config.toml
balance_bias = false
lr_router = 0.00143
vocab_size = 11272
tie_embeddings = false
lr = 0.0011
beta1 = 0.95
batch_tokens = 131072
train_tokens = 709300000
Below are experts of layer 5 (counted from 0) of a mixture-of-experts language model. Rows are named gate (a neuron's input weights, with its number), up (a neuron's input weights, with its number), down (a neuron's output weights, with its number) and show model dimensions 240-287. Each number is 500 + 25 x the weight over its row's rms, rounded and kept within 0 to 999. Numbers have three digits each.
Before each expert's rows: a language model's description of what the expert responds to; "raises" lists some tokens whose logits its average output raises strongly, later layers aside. This comes from a sample of Wikipedia text that the model never trained on.

# expert 12
Description: Brackets, dashes, quotes. Opening parentheses, quotes, brackets and hyphens inside words, number ranges or list items, e.g. Wink (soft drink), flush-riveted, 2024–2025.
raises: "M", "19", "18", "12", "17"
gate0:470411538533497480479498458514492495459497520519513495533519490503482499511503523500499473510502504520491538532473473468491559497493540494519458
up0:532511501547519497530465472496498490530524535486506501477427507516491487494489540512510507525465456474471511516555576504538450515514489487544502
down0:512500491476505468509480481495467519496498496496472539532479511488513522516489496499483509517489492514444490489527517470515513453454493516504491
gate1:474482509515550481477539503509513511471474450518501481494506522490481483529494516513499511523540481537440490513505451500517461485489503475532477
up1:521522512492542491479476536538469540480497489505520458514495425534494504519494505492486493530472515471484517507515494477487522521534497526490551
down1:515489494506489468506495449481493449495466536538481531490496554476454504499499515487463506457534522472485491480488493492500439522530465494500458
gate2:498462451500523511510463474483524492530520491488497470489511506509486503526466533466532504523473487504490496502503493544484492509502481460493522
up2:522469501504490506511465530526510504488499519479479453490507473490491549460528502485478521525485458511507463483493488517500514493472449476487514
down2:508506514460484515513503512539503519477480483521522500544500493516466480488519471507486450462540521486544500506486440524513492527494499491509501
gate3:509452501463517507513493517495492509491510503521486573513489481507481526492520497507500529521547501497512495523454506495481486520505540551539531
up3:493508503469474482488499502506438530520467480513495519499525474479486528540532487536514498453510499434514478500516484514471553490462494484482527
down3:493495529492489514510503460460487480501527468458433448554475500463515481474513557499497455481499458493492529494487456500501476526496479475479499
gate4:486467472477464512487489474518521495500509551519495492459515496467456512491467532468511524514496483486519521529537532543523506557517481491513519
up4:537547504516521492490531533506511509500479475485517498515522485531532511501518522563475494497509531509469502477490489448490486501507510525483499
down4:487522516518489506494512527451502485476512519477506485477518485499506474483528497488523530490511466447468484519524525524491496422471440544491491
gate5:489473447528508501497477493492477449488513500532501505458470502487502516535509502540500497473526525474451532474547489488499489499526493505517535
up5:469475455533515479484478512503467507490502474515540537473468507540503470532497493504520487489535525508432549497539477494525495490544508465513545
down5:505459494535481557490531506475486485504507502507487493534497456565496494508521453485505522540494521481531476510469478515468502496473489458474498
gate6:539469508481538492463518536514533481492520500542504526508495544508504518510502488499491473544533462504519492502499460513509511509527507460563493
up6:503483473473474486482492481528497516507501540500509512486485461465499511511498514508515510466483486512504470536461485500469493483498514535444506
down6:516483506496524499471520489449556493514493485532469508498480484512466507506517500524476456470540497479487519475533433471502520509501541443474483
gate7:459457506512494520494526534492489483501502458470537534456514501518492484500496484491496489464490518527470516502473503512487533469473474535519506
up7:447501484526490529488548533510495534514482468450492487445528487556520470460486498514489483488494546506486502486491519515505538475490449533496530
down7:525481521511505492511475459525520497528486528457491540444543457533483522522539488479497470492516515450508485506475489466507506507485524515505521
gate8:491535495540521473493494484517513480552534481524536446468501540490508472510554485538513497498509530496460566489492514534532508523533455518480466
up8:525530562474518494478521497524487487456483470498514469514520490492492458489514514465494481475518479502535500507480503532514503511482487525520564
down8:494508493506494481524467526500520488541505528473510538469487533556519562494482439523509492541520494497475509498521524448514482466491544504502498
gate9:510471512476538522510532505521494450518486527539527493507495476491489528485490517530496505487521510503527466522483480493478545467498519516525494
up9:535522464516516548518532548533522493525490555510499455472501486522464500485482488485515491498496520550494471484482530472494513511511533457483536
down9:515479476515523461531499481478463516472495538539491532508523527497478502502515461514466456538504472517513498473491496481511469499498530515545459

# expert 53
Description: Ends and section headings. Sentence-final periods and line breaks before new paragraphs, and words in section headings or infobox labels, such as Gallery, works, chronology.
raises: " They", " This", " Their", " These", " It", " The"
gate0:458504497487511511498489466492488463497523480493480507473475501479472499513523487538498499489456532526512550523531527491504519510506513443522549
up0:587483488525502484507479521512494534465528505532515498511507516489532518503489536501509524503510477487514490496473505529448500524477483550482438
down0:509491481504481509466491527517509507541486484505484481526490533494488541500547538474508504541515535510489538514501478491502488473490504531482470
gate1:536453488501483492527499537502507496473494499482518595504489476499533507544492533500466483486503486497530494492470498501512507487497507508511463
up1:503496483461507506544442536554443502529505495543438481516464511511518479501462473500480548477470545493514481516466529530498469497499517497531512
down1:485500552528517521511535503474539529505484463471536517514518488476521491500506569503499507503473514498530532517531497480482493510465503491505489
gate2:507473489524496502535498505472528453483532514482493480494496478504475517538500495524500489550449490519456537506497505523515530525532533472465526
up2:477493490495519534493487489481513483503516503526479473502503503492463527483502477502453477501500485506450533471508497516537540489523499449497515
down2:487501509491501480527523468498479536529478540495479539483535468495508510522469485490474482498504460458516535509533543510555514518515514483461536
gate3:511499505499491544522478457505474481544495531481538519514447506488485507529498534502500521502478477513499463490555517476531479517528494462480458
up3:486502514522537505514455483501480500525479560456527554532497483513500520499514526470499514526486505486501454490550520464539473488530485461560496
down3:516524512519492487506489486496505436529519531509494524503443505480496518489478485494497515452530490478501485542479451533491516456549500496490449
gate4:491477519486483506491500504496493516467523478462501499511473491504517548482495526487494506458484504501494500498541508478548515478487528513534499
up4:481505525516462514448485488497502566532523533500490488516513481519523512472527438514557530517488520489524465506520491474498512517529512500509523
down4:468531461478493492502512510520515455516496481537482478496505504496519496476507494460489520520523472493490555478487565555510487501485496530443510
gate5:525423517501473490539474526509488458448547483474478506476485495493496500522503502491504479530469467470542527486532482474481505483483498508504527
up5:473539522503444524478497481505508499526494477511525512537506519477504496533526495534501528486491509498516484568517519515509503550519470525464473
down5:517484489450499464495500498526528520494461546506541507507502458457516537486527502490542502546520512488499459513523503478494556508490504493518468
gate6:485473495499499503523510492466467535503520456473476511477497459483523496490495484494510499453510535492481542508523501469516480502491532472482482
up6:495490498525445520513512526497507527536493485499481526480473487468489532482519506519519526480525519490499462508501488497496467512474546483486498
down6:469533512523480544490486450522478500482529490510506482547473468533464497503527519522492500520499493475502506481550510487548508496505499511488491
gate7:481498508546466518507539452485502477516482512504493501464501485505482486542503511517489496539494484566455530516539499480516486469519573525447519
up7:507500518483548443489474548493499532481516485492496449556498522516526501433470502507504525490512519474518498491466514506480483547514477476565517
down7:517506473511527520481517522493435478496506473476488485491503493489495488451504551521457471521528449486470516523516545505506465491510490464526498
gate8:515507458481499484509443501525475461488492533476455489503510503526547543478489492563514481530493530534465549471442508526489519491535523463481446
up8:523510532514522489473548521523516483503486498512458521492498477502521512506484523500505505536493463454557481515523485465506498514496482534538558
down8:495476540523491475481487479500484485473472491519465502493521506476480489487524529524499466488503532492503495477502486470513493506498499464452481
gate9:525464485497522502537506495500474495465512517494531476484484516447511517545497561481455525539467496543529500531512526519470478522544529492472514
up9:471495544469485515467487520522500476513492473496516489507507505501461446476488482536512508503496520474475490462487507477513453494467490544504496
down9:460501531523495532534529479482491471519542502533434471532474528503469473508516525498477516482491526465518471544464443515522501523494533563491499

# expert 44
Description: Line breaks and line starts. Line-break tokens in lists, headings and tables, plus the first pieces of words opening a new line (Neighbouring, Chordata, Khamzat).
raises: "\"", "====", "\n", "The", "This", "|"
gate1:490519549532470529512460557517482522467517477499493489520511502505507492486490495505486480498450460506519506488472542513510502470518521451469510
up1:513491505483461480482515484491507473494488453543507513486484484459472503567514535512472517538518487485487487482515523473490519512500508554495503
down1:475471476468494498507499443485513514502534501532491484506468517515531457501480531535522470473500504517525489453516538485535468475466499443490481
gate2:523485444494538555533491513471521489508496490511501492526494574492503540514500490501476499511485504570487532521499514528479483492529518489498527
up2:547497517491463464477489529530477514483510491512469475459482452521518505466476501467501540481549500478538461485445511495511483512502480505508453
down2:541521480512485485506515475510508507514462530508501454508535530523512527475495492487499509494510492478524514508513490498466520513483513493467537
gate3:488521465492497491501506504470511445475529495543472508467487502473509504510509539509450497463504511508485504526528476557500497482469499497478509
up3:492526503491514495519526519529526496490489500525499524511519544489476473489501436525491484469453500554463483478482497523493499480537508461498516
down3:476538479488500495450471475491547523535523473468490496516471519544532575535487478459524489543437483489503535477540477492481529489497513451487505
gate4:442499489482478511483518498498485521522511471509479474506503534468463495512488440519451511525523468549526507489484481516498479500471498512503433
up4:488502517501491492471523501493535504497517511528475482484508508466465481488497448497491534563538440507530522498470510531503499473498513490517459
down4:549493489494486468505484545491474519497539493510525496510501497495505481549500463517527523510513491501535530489521503472519500512467502490491549
gate5:509466517526480444519488514457511521505488495512526511556492496424482460472485513505460503513527497518566532506513519473508477467500500502492488
up5:514513480465532552490480502545519508482503509507468463448504523546529510519486491458500476470500517486469479478477506529517499525514520512518491
down5:464536504499461453511512499479497484507510509493491481513489471469476480515447492503495521494489521503520547505551511474462520467511474520533516
gate6:479527479481467484511492488496517492511496519520442536512451474472513528490469451483502491460499572528492505507487496514541461510472500536516511
up6:528494478479486448498509541490531481491492460526523495492491489449508535544520510522501467508500541493500579500523494525502513527509470494491538
down6:517524483559520507518514506538526487508513483513535480521479487424485464516487529464546528497522522521532485501482507522493538511561511488478474
gate7:502464510534480499492495508432493480498480526485473486490528488483494514493480517505508508522448464571495480524483481489491494475513545467481538
up7:489522482461533504535492511568505532477524460511518536491485470502511520546514500505520521482519524434534495453535509521495536500474446478507496
down7:511535501497509497515513514524478461462486478490467519498520543507519474536518465501524526518491520460493488470475450485476477495513479546491467
gate8:472514536447499466470494517479495524498504512517520503505472512493502520477482512538511523477506521539497514493511512571520473473464533504481493
up8:524553496485481494516488496509518451517491474486519489512463515494487482500516493494493482445485474481490522505513529484491529528507477491455490
down8:510511490486529523479474434520489472542503495511509529517496454500513451477503472476513492498523527454460546527527468480509513499509514487518503
gate9:556526504485496458495503464460509484515493535518522498459497545517516513514513496496490501471517522509482467467523518493554486506526492513486504
up9:518487465502494525490491528466505437504524484541481504459498554527478526482507487485541490511460485498527515470517492508516507520528535493505497
down9:484485484487526461539485500493499462495551487467518556479454480485481513483480494491525507537496461515502510480499489487513511492525489528461466
gate10:484436525481503517511501527517496450481511490449512493476497479479504523504471518500470524538454462526489491509528483494505526451477498528501495
up10:494426480485494512490492491515496459503498534467526525506515472475495516522464494498456496520509500438498480490497484546507518442487515537514486
down10:526495515527526498463488532486487513576486502501500542514491495479500524550496470463498497482486564460470464516478512550495510497512489470500494

# expert 52
Description: List dashes, sentence openers. Line-initial list dashes and table bars in infoboxes and tables, hyphens inside compounds, and sentence openers like In, During, On, After.
raises: " Preceded", " Other", " Total"
gate0:510561510515503527465512528487544520495450513480463450508476526531503534463473495534519491494477445499519457448488492479496467485492504486523456
up0:543525497483537543509475510497529516512463474471489463469501533510493535487483489529516492440498468492510492461498490474499472508484477491521463
down0:547532551478515509501488468515497472520482506545567519474498468488442553528548473523500511528474546486479561483494501453503495511474443521492479
gate1:513513488539509552492479525531523522506484515466502462480536469523492535482486508555485527532477488515514503515506537490500503521573500518499512
up1:500496477485461499524487474476458463524518518540440529499482481525539506510467468480561533531514479494456517507459469495526536496510528504447464
down1:530442510499514487445487528519536520527483487468506508457518526484498521526521509469492485485496515492463529513505540497499521508482480531503503
gate2:514442479487480442477465519537480493429464483513498553504487461496498523532529507515447510582500501498499524525499479504519551501522469502492495
up2:517562505477505515509561517491500512473481482487459514427535504543482510483508496497520504474490476519509465467482461540478515499468485493471492
down2:524540460485539520525493482505467448516508516470470452487518531538456508518512525480456514511489463505512501496469488500526512506511456502523522
gate3:470547469486488521544470424505478434515544524509451478508510520524506459512507493517508481510456464481505523467516499540541468466489487473505498
up3:476451525505531481471521545493482516473510461512504487497460507486499490477524537498443487539533502472504544497480470494483495443509509533521529
down3:498462525492457509481453538542512518516491457473485514465491504482467520528526516493464518480516516487496516547506489463513502473535495533520509
gate4:503493512534492510515511481482501492487469463508501458506525490507518495509508442503502509505505498475545523497517538475504543483503522499483496
up4:556508508508513515510461511520527514506471473485532489523523538543467512483524463480496468483526524502541521486524521479504504479483471479488528
down4:508491488497468493486474522473478493504492473552501490504512471498478515481450488522490538517456527509518514491488507437493497496469529508531495
gate5:531502523540485498481475489521487526462486493506490493475504514483465464522492501507506491500504492501482484453479494560516512526466483472495506
up5:501513476480493491509535526472499490545530495507537526514539464462523518511516501523517508514471513522483521520518508453464478529529495491462477
down5:508515467510459510507532473499512532485492522523468459536537479501513475495493465512525532503491517494543495505522508544513466475513496496466501
gate6:540483468466511487517469489485522498493505509524517429485537525485490493468509489501502482516505495507525471489477455467486452530496492473527484
up6:461496529549485498478520491507459515535516529466491528531497474520500520504508499471446522510504476467516533461470510477525544512491502580512478
down6:518541483505483454490470527497461510456531491527509510536494479547546522500528498489531516520479481500542503523531475512546538439483499519508511
gate7:489502482474513494552504472493504473558532515515465487494464470483498511499506487542499498494500508520514529505518503562526469504563477506500441
up7:516483515494463477490521574520502495453497495484471513526475538515508471497455523452471498514464478491492476525495504460479515503469517510486503
down7:502512544497528543484528488475479482513498534509450515495476496467525511495505484516491549471542513450457485488479539525530506481533483523506488
gate8:535514491527476506553501482485510492531520528478465483532533484484510488441522472483492483522480496509503511511446532538474503528526497537526491
up8:475490490507513482488518500535504518524536509464512513487472446495478478492522487493473500496530501495453485509464527535510488477474510502514501
down8:503497489482514493493497531489474533511486481520498491501509423524510508494504534537535494472561537489491497527519502493511497446496476505488475
gate9:488523497481461496521509490509492459501491526520426453448468514445493478472497503491512487485502524515488480466539510498504475483517452508502465
up9:491516497440503511458479484507496458483495488512469451446480478426493497492531508476516484485525495521502485466505488570481493521447448513494473
down9:528500552485475501456512517509483480501479544542487503533504531531505479519451502520496498539485547513524496486511519493496483526442491496503460

# expert 21
Description: Table cells and names. Cells in tables of fixtures, elections and football squads, plus name pieces after a capital initial (D-erek, A-urelius) and century, District, Division.
raises: "ough", "hn", "ast", "?"
gate0:546517479523524505499559518498522529499485471500490506538500493505513476525508487522461477508486468518515527525511449436517469538507533570508515
up0:494546484562538519484494510457525509522475486507493536516526471526490539523513493518489474506460479515504503515529439477510479501493490536503524
down0:550500489492545508505522548511490475494477525479465473472510487538493483506540540482487499460463500444503461550549497501526491499524465519502454
gate1:505494542495497505513465481486511504552527513512497489540517501503513471465490529513526520443481513465500492442490517582468533499513473555494490
up1:459485509521491509473495489558496515505492505479502506495510544529499514511497521486492505500417471511513522507533523513528494522499491541506457
down1:475524518463490521483531489527494488474479489507537526506479499527524497499435506522487506504492485475462458489499534491485476478537485511479568
gate2:471506537476497503482552486513508504489526522502498561449492511521486491519527524528517469471468495479497518474460500510533489503503561559496455
up2:494521478535526517496506545471531482484486484516522431524505499467519486483513507480470494521515498523531469495538534470474519487501508494511523
down2:471473512478525508509486491521467452515516503487511495514496486490493497466491549498465477501496489499473476491474521503477489482502493447504522
gate3:496528511474444513516461455513522454456497492498490508537512501549494529507501525507474492496512519495496518471505526497525489482488499453497504
up3:498530535495522476502504527525491527482484474478506511489498491527442483497497494526499514489512465478495482471506479470460486494502518502481524
down3:498506489468479499479465499498529508487463534465449469518495538514507479543503485520509499497488492515509454491490533469489499501483499459504481
gate4:520482497494473479501535517486518452472480479437509516476443512477516503508537510499540511487475472567509522482488475508503508524524532516461493
up4:521533515510498485518495553519523462501509461474511544528460515495528511469496506478504527446512501545531524476453469496499484501508508465497484
down4:477481536497448498508488512473469503446486529497491452502490523478478483494449489538488481491521504538494512528474451513468518474451455511505498
gate5:503485469462499516508480511477457482474509524486475528468512524516548492528503518500505516493464516463510448512482482513545514558462530479481475
up5:510509518507493459540482503507524466499476502445480485504512505483490505502475483525526480480502506491503508486474493468491484491536453497456499
down5:505524466530496513494491507453475463493503498514519515534480458500526502480503495503503528467510502493526502480476484510506491456479485494497503
gate6:487460508544530483538531503543480492522512523479509508511475459487512509454507499491505518472501460488518488527485471468506483477464514530494511
up6:498499534462479513501487469471523490492486467505518486477524529496504523478474479515462534504492519467548488485524509531523483482537492495493500
down6:485452510503502491471499507493500525525512524515512513513482474535511500484493507536500446513492562489543499482458533497509486548514487525472443
gate7:510459463435520497532494526474492475490520521480498531515497490470519526487509492494490497505462509538493511496491521527521524506515525496506536
up7:474511466475526523499498504458512485510513510483494535507496456488550525439494446488504498472450522477479489470492508521445529507514505485530530
down7:507483507494467506483485540527498503476538482514488520484478443492480460523516498439524493484519489513502507486480461486480518522516563508513534
gate8:475473467472506511508502492500436463489494471498511480524527494464489506490476547492462508476504475497460517518503431542548517451501490488472506
up8:508539563516480477459507506493508521519522467509493543488464527488495530501518497503518508545445498470508505535485511444479524559527502455576492
down8:500434494455503522479563483481509473472511514517493482481518509535520525489522518485512552532488504494490500464543466471466476484492478463500543
gate9:456498532501525531498526507518503478485475498522480501511531454446468530513500493493506453490499479549482528457521487494508453519537477500479485
up9:488508505452492487473475481479500480483501525481545500514463491560476457472492521509514501516520537509526515519445474493469500491499529491524519
down9:461468475479527509451489475510496506519490531515521471506495529498474516513429488522528492539461484543486496478502509478513481498463462523522514

# expert 36
Description: Mixed names and tables. Common first names and places like John, China, Texas, the word aka, Asian, and heading = marks and table-separator rows.
raises: ",", "L", "G"
gate0:487501468495534522474463516487570518530502509470500499535510457509491480527516501511527475499509500533446479504513473533533460454510499419514544
up0:499535507506504567498443497528507491484513491501499488499520536540517480481506480477511443496521514520463500532518507504508506479498477471505503
down0:499506470511509487431495501507512493496500470499541514520505497478508569531524501516500547512502501539523510465524470484501504541526436561511528
gate1:546484478538539455484543495461527473496443501535504480458466472540554514498477495521482535508486495518498547523496508534510484492521471519520491
up1:469508522511461539524483531498495521510515478462503489545497561478454461491496479493489471470527481500502454454512534481501476520493504522469507
down1:531462522530534465524514509474532472472519470464537496466471510515487491500495499502487520465550511491530469442506511523488473485483465535496521
gate2:482537493536496528500517508488487494452496467494494568514472533471516518483495529539532518524460460487489487464477516501549482499509527527502503
up2:503493462517488531457510505524489487430492503497528456472509503494508519470486500525527498516471493542499489475517565480478494483490504511489532
down2:486538499509503470532481513511515516512432511504537502499459498495488478485483434517525493526494552483527524490471466497494476470572509472503464
gate3:505469521527414517486527515486498484493540491493479473507510525467483476503530535473459555520500521515518507508504508495469470536514490512469486
up3:517490492458461520476562504469508484494494497506441488525528508475484516527509530501497538503529515516490494509515505494514480532522499493500480
down3:513476525549486455533482521501506508465468526483447508521497517501497555520476466566488499455480503509509482503504453499503502463470494507533510
gate4:522492476490498518495509490479528482504545495445427488483474478505518488515488478507557534517489489505491486530511475450544522544501499472489506
up4:473492526525493509522542477521462468512551506460507508475493513506454442512522512462511497498505492497503497475540464530507519497481534490528484
down4:495500459485476425475497493478499526511523511516510505537544515495528530463478508482447483488508502456504477470517498540518470502461542535507521
gate5:523498476546524550491477525499494469490517503516484442468497492514487470497521543495470514462522502479535548546527479494533530485499539493468464
up5:521541498570515549500509481547519510478505501522492472504504503505479494487486511487476531482528532511554522574528502519499484474475516534504502
down5:533522439534504494529505499505471478523458526518474532485496529478464521511454458499508513468501504542519536530505493497492506517480503461494535
gate6:473478531513464525566527500515467527496528463516470543478469507470482503511488547491527483475570490479502519497461451500449518473464516539495496
up6:558466487523510476463448502505539493477494544493539513488534517525522507474500501524508546501401476476537483499510554510480501575486497479484483
down6:506501472497490471502478545548552513493501539482509504508504486500514478500474503552485492543485453534509547511502552545485504502458490476502488
gate7:463482506510469493515479483537501516503452520500451509485519553495477508478472480490483519507476525477521509535522533499496460540514521506513517
up7:497538512505500513512489490481536500507524494516506495557469507487508538487508502488504465487502534532537457475533494461500538528515518482476495
down7:541468547517521519532447501549509518499507483504493507522507528487486462476468504501498532533522545525485545492527489480512481472522457463505496
gate8:522480541509528496521505550512533531473527498470470480458488564500483473479483527498507531517507459536491519528522485470517506504472543525506494
up8:463486466507539491516491525527458525506524502494500479517518484511525465490516529501487519498505507493473546465547488521490480447525442496483478
down8:501495478477487454415468458529501532458501539494541511467531456540537510495511521493467488498482488452506494529473441477485499519530479505440504
gate9:501508513532519498509497444552489529500466549490474482521484512508495545502456494488495477499526443483516499453483449515514452502524491461531497
up9:513509562484511480502505487537491498502477530458512475537502495515509499477483511491528508534530457527472512468496504550515510506536523493488465
down9:541510480466553479484530488495465489461492447463526538508527560513536513525502489479500524492518515449487451511457473454506497477476571516477503

# expert 23
Description: Numbers, coordinates, tables. Coordinate symbols, degree and prime marks, minus signs, table pipes and age words in statistical or geographic data, such as °, ′, N, aged.
raises: "ator", "ater", "atic"
gate1:457496474509477536475508486502464508507513523542500504506500443510473514474481568530488530479472506511537544484479460546482507473530500496442508
up1:509472532521516509483482536570510506505479556504580526509489510496489534512483502534499525489487444513501494456518493490481506496529518489481506
down1:539500516496491521516426488506501535505492514493471533508504519507482495500508522510463456489461502456518512475494505530521523521501524471502486
gate2:458487507491542479493509502539472492480499496468502534478512462538481510513523547510466485548483490513484529554499476489492455530474489515529486
up2:520503442507510475515521485517499542497481449523514480505483514483517520492494510463490513481519487513487479509482557475568497478544503502485511
down2:452520519493479465497523492491456463499472494517514502451508484514542504508532521498471527451514477514488473504511489475478498477484462468538543
gate3:511470552461539517503485516478495497500530500556503514503509536507514527505530527512474539523483452511484504539547525497517524503478523446472517
up3:504541494500505498500498460465526489520522485525485559477521477511498492519489494511483505506521468518480522462504456554493460468498518522519516
down3:516488493468477478534513536548510494478480497517516479459491504474495510458493505484505496532542455508477526488502500462531522500477492499508431
gate4:466537530508482509493508484504503494489495529534531524457509512515445496501525504514554514530493487496482543482488456505522505497495484479465491
up4:521463486520506487512492489434491527538490489487483505545518509468525466496494525507479494434471518515503524510568517523524495528504531512531527
down4:529451476494461454506500488489499487498496510499501487538492467486503532508475494514506524478496548492523478506461514527435464539548504525481480
gate5:484474530505471478559504500511497480497502481554510502507440511473478504521529512522517509524496528534518476514524515504495495515492478512468492
up5:466506493530498464535505488521521499523496510570524489533475460487475529506518518488488509514527517507490451518535509500484485522487477490513478
down5:496500490480507469508485483476514551499484494523551458508512483520528521483547538478461499517506501520512533488485517514475498513505477481487524
gate6:525441511486509470497499512478486505455502473473535563508495531462498511535441506483487502572521469508465514489532520501474477511496492496519448
up6:500462516455544467478497471490467537497472483483503550508499500473470489519481521484510506531547491472469509467516530514476468485503492477543447
down6:491538476519493491495486477504472529473460485483556481477493516508546472500508480430478506479479538498487490488495528503506559495523515471461547
gate7:462489522476507520474512504509492484476491505495496480513462544495515456482500496490468485482517494559498495489491524520494495461509464478521498
up7:522457558473502514508470523530450461497491493491504477486507550486502530482496517513468450468469510505490523541509538552492538444486520474508468
down7:553447499493486499430536503512492522533533508493514535511495512464465517533490522458533498524496484511486480455491467452490500526475508513498522
gate8:483478505486472499507517492532497499499461513483489464525526479508533506521504513492524478500478507499519471524538525553479505513482474472509499
up8:508518478488509519476512498512509509498511503513455469516483542499502534492471493495509433509496476454459502527486461489514455523493541532535508
down8:505493508443522514501514497488524473498514511496493511506515522454448510545498462475518511487488535533465493534525529526477495500523496476522504
gate9:446498554491464502497503503497531543481535480526472498497477468505493489515511521507511502516502522499515467578526497482478485501479496471449531
up9:549521532436470499476517474543492484486515503512484519494550521487487499464487450452518499507482477496538499471498477477522526512497562493520482
down9:444515498528536534475534486527492521556476500520525479441524542509525483521481530504441530488496508493443501500489501484480483489499525489517492
gate10:485530497457478496446483475490478506501488535491533452507480465493511479440485470527537505520510515520510482545451506479445515492484537517486535
up10:468522495478465500489503501521514505500482523452526465526500478503490497416467489527538517498510479536508543492516497494475519505495541502460515
down10:531454515496461491496447494468479502459532505449501528523465522516493506511476533499432497475486521477506489475465531488508511518469528552504491

# expert 29
Description: Sentence-ending periods. Periods, closing parentheses and quotes ending sentences, plus clause-opening pronouns and conjunctions such as they, he, but, and.
raises: "\n", " Also", " This", " Both", " However", " Later"
gate0:477466482520484509510493458471466493528438523486498527483445437471537498480510518523499523530472493505467514502472527531534523516494530468518466
up0:476475480490500531522474505527469471484522446494524492494535527490463446518504502528472526491462500535478477515545517521476445514489481524494489
down0:551516503488499490536519510518509499520466537498518477512504484520500521539497482460487482525533523489489502495504492479478519482514469455507523
gate1:488522531465505492492536498472507508469510498445530511535541538499483496518523473512482486512516503486511474514575471472468450521480482519433540
up1:473486525511522503535488500492494483504477484503467512515514479466491515530506481517469504488491484547513530490521505500482484453499530466487487
down1:528506481501520505505495521522447479529481508459535494483488466481500470484560496459490476539523490486477479499470473516517525486546523497472550
gate2:459496470589524517521518527501489513548469506486492497509495480472526470492496487509476503522495506535432455531504528504508446487501532533436505
up2:496492531490510494517503530488513516505522531500518481502486509504497504516458515515502484540481489509476504549517517464516512527501491494478509
down2:451502500485478481480509499507551502509451533493505539503504517503477516530530494428506454467488537479546531485531486454496520522507506515533498
gate3:500496489541436504493500488509496520516502467495488485480495458515542533460527483466482491474521501555504515488486475484544493523505491465532488
up3:520463518445521496488505511476508481486514516483531529518473531483464473538482517533522505520461480438475503526524525503462516472503505483460522
down3:518502484477456470483476471535462507453531499495491528491529490500497479482526539498500493530470496486498503534514473529469502489503494480505509
gate4:431493517527480534522517489516475437446513482491494488465489489514485494524459510527486510507488465478474555506525498479524523506519525504473473
up4:600497507460492481492506524481497505499535498529507518511467515441565525481510458502481500501519518471493469486501485485517474524454467524532558
down4:509500463426514467499515473470516454529549485491515505472482505470543555506499505492513488531487523506499493496540494465557519475500489490538537
gate5:501529489446527493495498508458513501495483511518530550550510515433501500520520494502469503509523504483543512509498511536484514478470535531528438
up5:447532479518506515537522441492500533500521540465537453481529496528481516494503490493508512503477554512529491495482527466488517547514486512487527
down5:494488509507512485470498505531480447484533479509502495519469453456492474539474505479481473494500499469488533495513521490490487511497524482466469
gate6:486504503488464474532544557483495470503510551428509492495462519496514505544499500445483509542518494517490487522510506509544484527489500513464464
up6:480490558496517519518484492511490506535514452554512506503523492495421501446488485529511502442506516493518494535547511492438522431455500493502523
down6:502502479492534479479481493515527473515492493495497528473496497493498494516495518503495514548488529502469525499502485514525462487543503515493480
gate7:513492489496522482457513504502490474466546488471529545510478482511519545509518538469499498495487531492508531523545521477492511477523494467507552
up7:491493480557498491547473497484490521514439514494470468516502499487507474497491479535487517532511467503481542451505549516472526509536481525512487
down7:479508505525469512478510483498510491497495506492538485493487528469488509486526502527523522471525494500485520487540474493500521486476495500466499
gate8:490490456513474470541490460493489516500515504521491484484472550480408495517476479479487490485521506531513544481512501502477473497553522496496470
up8:506529452561533510501455493496508487515493505527484519498504544506437498488510484475485496467517465511513552479519500502467460541507470489468490
down8:558526483509483497518527474477507539516477497434535500456537506512511545528522494485517510522501509537465474504490499451519533432513485473484520
gate9:494535466481449532483487503528485500474505476540506478482541485481516500535512497482476498460507467546480472479489504516505505505529483470447508
up9:490490488527489530510516504449500463467551476557520516493473492487537511485459510506502487483478473490485505497454482535510493510473481483465474
down9:519523492517505497505543505485519544511477475531475482476514495475491470510494494450536464476478477504499479533475487480532516481501515528498515